Weights of a small mixture-of-experts language model, trained from scratch on English Wikipedia.
Size: 14 layers, width 192, vocabulary 4096, 52.7M parameters.
Experts: 48 experts in each of 14 layers, 192 quick GELU neurons an expert, 2 picks a token, a sigmoid router.
Training: a variant of SOAP for the experts, 705M tokens, 5380 steps.
Below are experts of layer 10 (counted from 0) of a mixture-of-experts language model. Rows are named router (the router's row for the expert), up (a neuron's input weights, with its number), down (a neuron's output weights, with its number) and show model dimensions 0-191. Each number is 500 + 40 x the weight over its row's rms, rounded and kept within 0 to 999. Numbers have three digits each.
Before each expert's rows: a language model's description of what the expert responds to; "raises" lists some tokens whose logits its average output raises strongly, later layers aside. This comes from a sample of Wikipedia text that the model never trained on.

# expert 44
What it handles: Suffixes in infobox lists
raises: ": ", ", ", "\n\n", "\n", ". ", "."
router:473424527491576452516442521476475474508575435471471499400497513505484485548511409505473457491482541487455506532562474498494519523509451515531477454520481513537457425519555490510508477542609488455528472488479471493486528535495562499542494488491492473540514494532451478462486490498509565505534463559545544472511547590473474569465518594514547480461494542451468548477547490419394521527490426554522535506534449445532533444467454456448468518524520544584408518568537526461533541459572452495501525523593469542545491516493485484468498463493479528482420535490493557526505448474538527459
up1:497478505489607511501440421473507479534493431471551475446469564448516426436487477455528536481529592483501461558513525494514554493464528500530465458508435561541491483498533515441476446459543504475498537489471526477440550567523447453461507510519520451542519500468481516496488511544600466588469493437448494519503485522541462463532497538565529556416513419543477518538498507514495466496518461421515484527510480492536484528522652550493471560498502543553514502522493453481459544537549543487428503534519483471465493565478511482546507491550459565496458471528555458447517526417465503445
down1:504503541487476566531459461496506436488553464498507474469504505512505470562492447443521444501542524466527471459538474572585429544535513512538502431523441488556420534541559501528505469492546478524521548438514542498519464485446479507499373510535536442521492516576579459467458544537496506536504518486460505507519489502489471460463563447527513434499503484463512559518508460423423570497475444498465450470506487538382497527552461468477473447490509504460573524453507468472524534570451485503512468486438556512483477442506551441477575500503490504450548523428496519481554557563521485415
up2:500453428473524530527470491520450527530435526545523515502539586516508486464520471445510465561530472453524531557490419539428519501486551518547559445545424466569507476456545487453555431500560535502503472467477471540456429486415516504513549494453500572504543534476439530465489465453496514468536456531492510480576493455492567510512495446427522518416478506499470510470511525464447496552536440472402510443532538507493541504610575483498463420514516565484545447491573534472510496488486512479518442494488511506535498458488532508494482515501464446472499398526544485523443468476567566472
down2:491524494527442526498463419538510541501552473474515502511496468432439454542523463474502509563488456540550492505522540491533453499553498446471517510472527463499542515532439514493489510544452435529485515522524525460499570454481516503478574565575416474545485518524455464477504533531463471509562574466488487634444527446468551577463567488521458486524533488599530450511541529477505554534528533505525467573566464424518527450477502538434534477485415447471501460508541531534507557526508509455549517529516483488511505560560523497542492543486451469539622495429487487498513499480438568469
up3:558508574529580463504479525464467520476547509605507593485473482549549485524540461559406496527499487529476504526450442451403526546536492473509508515528485492508483609505521529575482529492439500537466484483496485401516491519502455441484519490475532445473571488584512569446458523501530550474455457506502471505503486528558506561470440562479509485440455515539432455517529474558444493578482520560519452540506485461489582490459514491485466507516471532539462511527547499528515510493522516523489519481421455484566452457481494485445584491461569505522455509528454552502455592482466474532
down3:540510485418491510524513451519512524528496514497487519388464539497451517518546545503466544472522518525497539535556462537472523535448523561551463400523423504533565512498577464534465515497535508495496548522547499484444502509476475487493461512556540479422444505507414537505618453539560450493476540509460495497537559544453475466557567537449410529499480434537567481499561485508559472491493471482535431487586540513487513522526513488449457411489521568488463588481418540486507460519548520600532461548507508482477484496464486479531498457499460502438508481494452553519483527484458460480
up4:546526547445424463485518529521569467518509464466502572441471533474519487466477465474445511539502539488431615493447508555440516491522550507531529416521439445456435518452508498496513440503524510527447544446469496494503517537480511500510537490513522612476475476515433566497461559522465520540456403480511536533503440513556505534538538544546524494465585485539523574544517465522483526489521442448461492587493508532440525527464473468486510508487476493574457405442597461507535519396437436525471522511489533543498446497502494501476531460477527458549475468480480490553541510503493534525
down4:414452433512413450469478489502467462524524516545529450530505506585465501504593475557509517541544487455535460530477500532588473472434523504460434580490540491523547488519516521470408486442481469521452458486526497433520539528470396451448520489540467523471505480529517448515517421465499418456496524487460464547467537522498457527395470499467557446507564563536475447387538549472501512504491538495483508541540563482475503441424468490519488567511494496497473524488485515482477489581524495552495487469473472496510540529490489452459554434543461469463536431573487505519456482509490506534
up5:503430484543507440540525579458457555475549551557560508492433522447580432493556438496474480425468519568475514540542525561497526432498491498526496525526464440437473539440494437485553470528480519479511493475477511539470503509494504472448476428454391491530489459547517572475529514496462493463519421488507406517541542529450454462457464465464450481456492528468538423496501465526502452518488536501431499528534580443521546490510455552556476522460501528556457464463481487541442476498500575449490531531492536513502540536475568493485516451456394528536534464526458446512478462483547514477
down5:533540530595446456530513570515506509520529546517498478581477481481462538495518470451443461541516403420532421485566484475487476484541543516418521466553426445484507584534510513460464463468515544500520570530465500553421499467453511568531519451472535550489507482506550466500481565472493491475450464500536491431543541460433451529520487523434510529494460488553524532485568559541495506505535479520566471476531498465504471466495532483492517496532434474516490534489495464434524476466566531468419494476470471557528484525540463499490555551535396505530535424570476548455506503575430465521

# expert 41
What it handles: Tournament and table cells
raises: "ed ", "er ", "er"
router:531489521503528465568587446507490534551531510445483531432484563463489484522396483606443535537453517538519431582502441545513613480487512491551510523455509512556461521460505458476549479527620477464485501497510460482457484483513455549559508440499454450489477482528560429524533465524549497466503454545485524546550533509458493512580516483540428464528515498521518513461550409504525509509457404499564538526509476484533511570468471429460481539491489429559496560449480471482458506497512479491512510464495484503568490500522508425508571512474570463522529517470450469493470474526512520452
up4:526498594520480589531531493567520574476498480496494449484506507452470471467445425527594486465539543518527484476566422460509592585545422426534498542540482518507533526511551464465518472557505495516408456417470591476457591478552488485533501446500519491427481562520458495552495515504535519527493431495461525516540474385540507507482466478511479496441502562472483565550452498510475421470516463508458476513478506464521513513545515495461472531510526477493479539517507527541515485522498458521523500512556496519565437479475546441468493509403475566536491442555469529542475469487512486493
down4:522517460491456556533513536434528460485432471449506499444503523488488483477563536518468490499566469599521524472478431527542505572551551551525422451487535508473480550482535534607461432493423424479564525536513494604434443507557466517505486519563548476574515498466481461436537465537458472498517490462475547444463529502436494557492462510449523530551507465453534488473524518514539509483492520430490442525560549472470594494530533535516531467507489442531544503507414516489502430435500535509532495550472552507470507526579509480501484512490479492491571527416526454523570497490464492480
up5:510521511547524457515503436569527519472420485496412520442548469527475471519430579506451528536501519516494541506450481489524522436458511441544481505428528549516506470524471553574591495541531499475459417569483468512479588449537445459487600480526511475559495506427491470503552500488449548450514463523516496539528519446446433551506502513506439501467527505488470579521500484447420502481505467440547506502583578478524515436529539511391506497548472507465482498487542511516529492452528432505531529478497510492548480521493516399511507515474528428499513457479538533457438499428552487503
down5:517487535497404461532453514498481531515483446474543432511552448560501399464487431507503578527509439508518484526527518473544538529501469541540566505498502445471487464535544387434430484566459521506577544482478524474439472441444499495498474476399461551414456519486506496435494494459454571486518489535526517484466461539489493460500520577504492493468496440549516424501551478509509483514518461495501427541544479519558559461423524403521500535472542487476483555532530546517425546517450471475478525569508506540485519436529526473557503487497494454518464478434448532522527477490564536512
up6:488515505545472490543497534466523501475524464561515490506534487526554428552503533436494516471474495595553507474423487488524542429439432462535434568484515478476478538540504456479547506429490441565508444467492520445557453526501565493472560526551532516567450482580583503494546515481499465482460490435480498501499468493455534479506527534452493431529586530450473497475452483536510534517409489436437571516438540498506542497530499480460424528495510526517459453492505473520437510566579503492566565518417516532477535553528531526507514537462458501542567521472545490424480457554531561487
down6:528481453445545443485559460495484526567460412467558479549473541521489579491522440499567594507490527458431455515465533485470481511567498507508521493525477511430521500494461528508504472492545547541516521487467377508479490540501498486477497488473499502589572482521528507451496459544495466510492543541467451434578456507530492577460512554468479489457476500524509535559522514564508493540563513518502491379548545497496477562442467455512468554519540505506540520509535492548501526507558588523473450525532537559506537414516499507435497435584494520490460570490531499454434481409504478489
up7:458526462562564512536463444589474459510461451531500528551451536456446456545489514474539490504491489448547434458529480518544493456483505449519538494428475517539533506503530433518538479572483468553550486455437547484522396519532584517611469457452488500511447468474499505457522505467444518499442512523472511518578593496501549499520478501529466461514520510486562551509462505490480541508553464481547483459495489458508482509568518556466490475562522529561473587465456476470423508497502471532423482504416567457528533502489552512443512484472548422464513401503505473459525459515461559527
down7:554502522557578557495472428521571536510452512505490459561510435497483509472490509466452550523452496503474459531544458522407475534580508518542470488571454490500476523534464523477498478472499457564436503541552452569482413550502565469476479471494569562447528502466515478521489506574500531475543569488547544526516465453535514555446511501475394604448447494531459476588515542435566467499524470492471521513438534540507458529490492521525474450523578516509598496474532541477525510511456489456483542464444500539537425514528469562526489531519508487504511509536523559532531487510468463427
up8:463564512504558488497510466524431444452528533440547512400504465507481454538528511493440466523450462514524514442498523506495536451449505426505476442493484501475463559442504494433566478522469501526502519524465496479459475530498495449476495488434426444597481497550528477464518561500500533505463520540509466529478481485465501578490619407559526546516499441497443496455564527496478536483518477522482531472453572520477503508524456523507521470537454451445489450512441483483521569426479521481428467497414543489533544548565494390429443552508517501543486486449519534553454493562498550515
down8:501539461457397566588500447566487517499521520499509474435503496469572516575515453502490588452426443463455520462414465477484587540489517506494510465507517499503438458464446485476578512474535533473508448424513465528515470456523418518506580531549473550476495478536475533477504443570549512511509518485523528479504550500479559493527535529471512441477499458469538513513539489563471461475475548395518464510505503538465480497450505469450512495548494517547431498474512553546514485535532615478537501531485506462481465379511459490529415521575543519436515512497497460503505527509469526549

# expert 37
What it handles: Short word pieces
raises: "te", "te ", "ts", "tra", "di ", "ze "
router:524494457463523548538455479504544478506488529498512531525528577457533479482493466504479495454467553520520437510501474495413579473548500536487471464474510499512451488492520591496571466503397507543508436498420435475436605533544530490439594499501527419554443546533498550419573480440562521562550491473479564466445440509550483481463493498518471477484492479413525532512474491521507536515487488512592544531474497557511544503551430483497487559513448511521443514508496464579540542461516462550483516488519489478453505478544510486484596505475538471535479528535443468493490478421464525546
up0:473480495510539534482505543486555528526483513482457505496584502459523492507456499513477569466490492553515487426507511552526505491524519528471514486503403484545446522520497541419564467522391475458496600507516494498490560513613472485472588521398460448531571454585485505561442466459480439497549449441519503502553534503472490487478504513484525510484479496543587540465485415504527530475416486485557488541477502548463505473432494597499508544497482505465504466522506465485472502569575497497479553579504461488536471525459413501463488504485472534476460493388507479524461490451493518496
down0:487553490494462457488481505498539524516472576487483546512450502514531493490454525479456555447531472492528530496499457535533489444449483514495480508486583526546570476502475459531507538501504496510503529457500503472507485441562476566486505527509533467421486533505468467456530523471514479449589469465490541458543459563468477479466528478494574547376496470483506516474469443539517409578524470532474446544507453414518505475558528467438572532481463481486588565475525497614417497509535546465481401451482531511500408573539508558527484476547468461498525509531533456479567565486449458490
up1:557536473496483397480483532531521494571502499514540449464460470498470466528477449431476479554433432435439511474420469510522499371509506506465416474483487470484448489465502530520547504502468491508453485524514498536393538492473494563452509544503434455483532498489503472538486509491400518538481468461503507567545512510476536528466521478502403471542433509399488490553506466491520435473445471500430542491443438527512518477533485429496486502515487550513443465482535512512413485493499467499532513554468495400537495514547477585481481436492499453560442466511545451478536473530451458519
down1:480525446482484518487547558458537432498525572491496415529570456518533513509552518390549478467519489511497476493477438523524515529490523472498553548451481456561511498506450527505464522534588501416476456473506509489529483497486450475489523497492526486538510463459477522539494577572473551537468520448501473506551519463481440510560509536419572551444501460486446488481507452403441507480445548535534526535457456495581427452434484507451574547505539578507569479555476401505512409477541520464495489463563489454453483489477485475479452468544539487464565496535480463462490498492535550500
up2:471558525486580542513592456471514495483460459443488436497518522519469549502465517501475556549507511501528423474467578531517506545518480535512564487476529485510542520496551495575514526420499557515558423466565506534545575473528447538527561476510510533584511505522478498407456495484532485451482436478565521484489561465479557555493544506508559560487410437502499492508506441480539429554493520481508545538513507484484443511510460493464508518564483563483528510550429499474517516445566486570448450499451447535458611513553477465423565485517454475470502495535462514491542518513466456464
down2:498438488422445497526506592493456454524429580525494417496541473465561464517444547518506567605513480499450525439551549527550462537522481503479520472559473511502519509523529494544486499479502502397557467559542533500445474515441474478493478472503515470578561467499496538516431533504496456491496549512448523469460495456592513456548555523495508487426469533498478525513499474515547506468501453497393433514567523523486463486537504481467597514553494498526490560490550514524564470486483444505500551545555464505526458447529518506502448456427500465600570511456503475488567504499460478527
up3:496556471550490444466519464511532482480417462463489474468521494461463452478469487480611447482469495513524504513414535499510516553528451473555492440464507497491509483458502536482510504404495545406519483493403481456489484490503492506495543525465503443461474478419526444488458559567538490506496488499452550484542447576485463514505547524568583570484560520578472467519494491495456475434478551432496563510481472471503480522476486412463489507549482516493542494489570531465534486499556465451460528496544513450516421536558508560504589502502527476435496460486434531578555461430500536562
down3:529513560494507546488533519511489496525567470523516453517470487484552532535450512577552477498446459597438585465519559493515482449495525478470563521549479533502489499530471522546481454512424539576512480548428426505533576535514454505436495555559474519451465535482507501475447509433506519558535484498521496522481473520512474472443591488513505494495539541512440590420570460485507556505594584511484551533530577471453485505505512486526487468460459471514502479530486458501442542455443460512434471478532492477581521531543523527461458546526536449596511503589487547511529479501546450507
up4:471457515539428434574496536435470520501548409476482516524493555522490486510471567461510509558497519541478461467564482494527466492512527479533496479490500532446561515508588517493516488462457511509509523503480491480505556515432496443531500426574491501540491475554477492477573527489609491562490512434569533501480475551493533501483553541504568544450526508495500524437470502545513485521500440441532545528587509455492546438434526554443480519545488424534474405451543483502436502491506479551470451535613497533525465510515543564565526486535521442582502515490555426531464534464541517481
down4:490478555531518480487486506484613541469449498465491453493581449460496575500501428432488488510562532512532535431554477516547530490377488547475451592482486526508514524556528520488495557445567465521518571480502552523460430427495566515558526519496497542465540554507542543447522477564509464546531494530530582517537468498462570495485452535491526429562488499443539427468462483508505432525490524505488512417489522474485502515500486519455499508508521493506478523496467431544441520528508475463528498451513505511544492490414425461446456520506485476541481520588524500511530567567416470502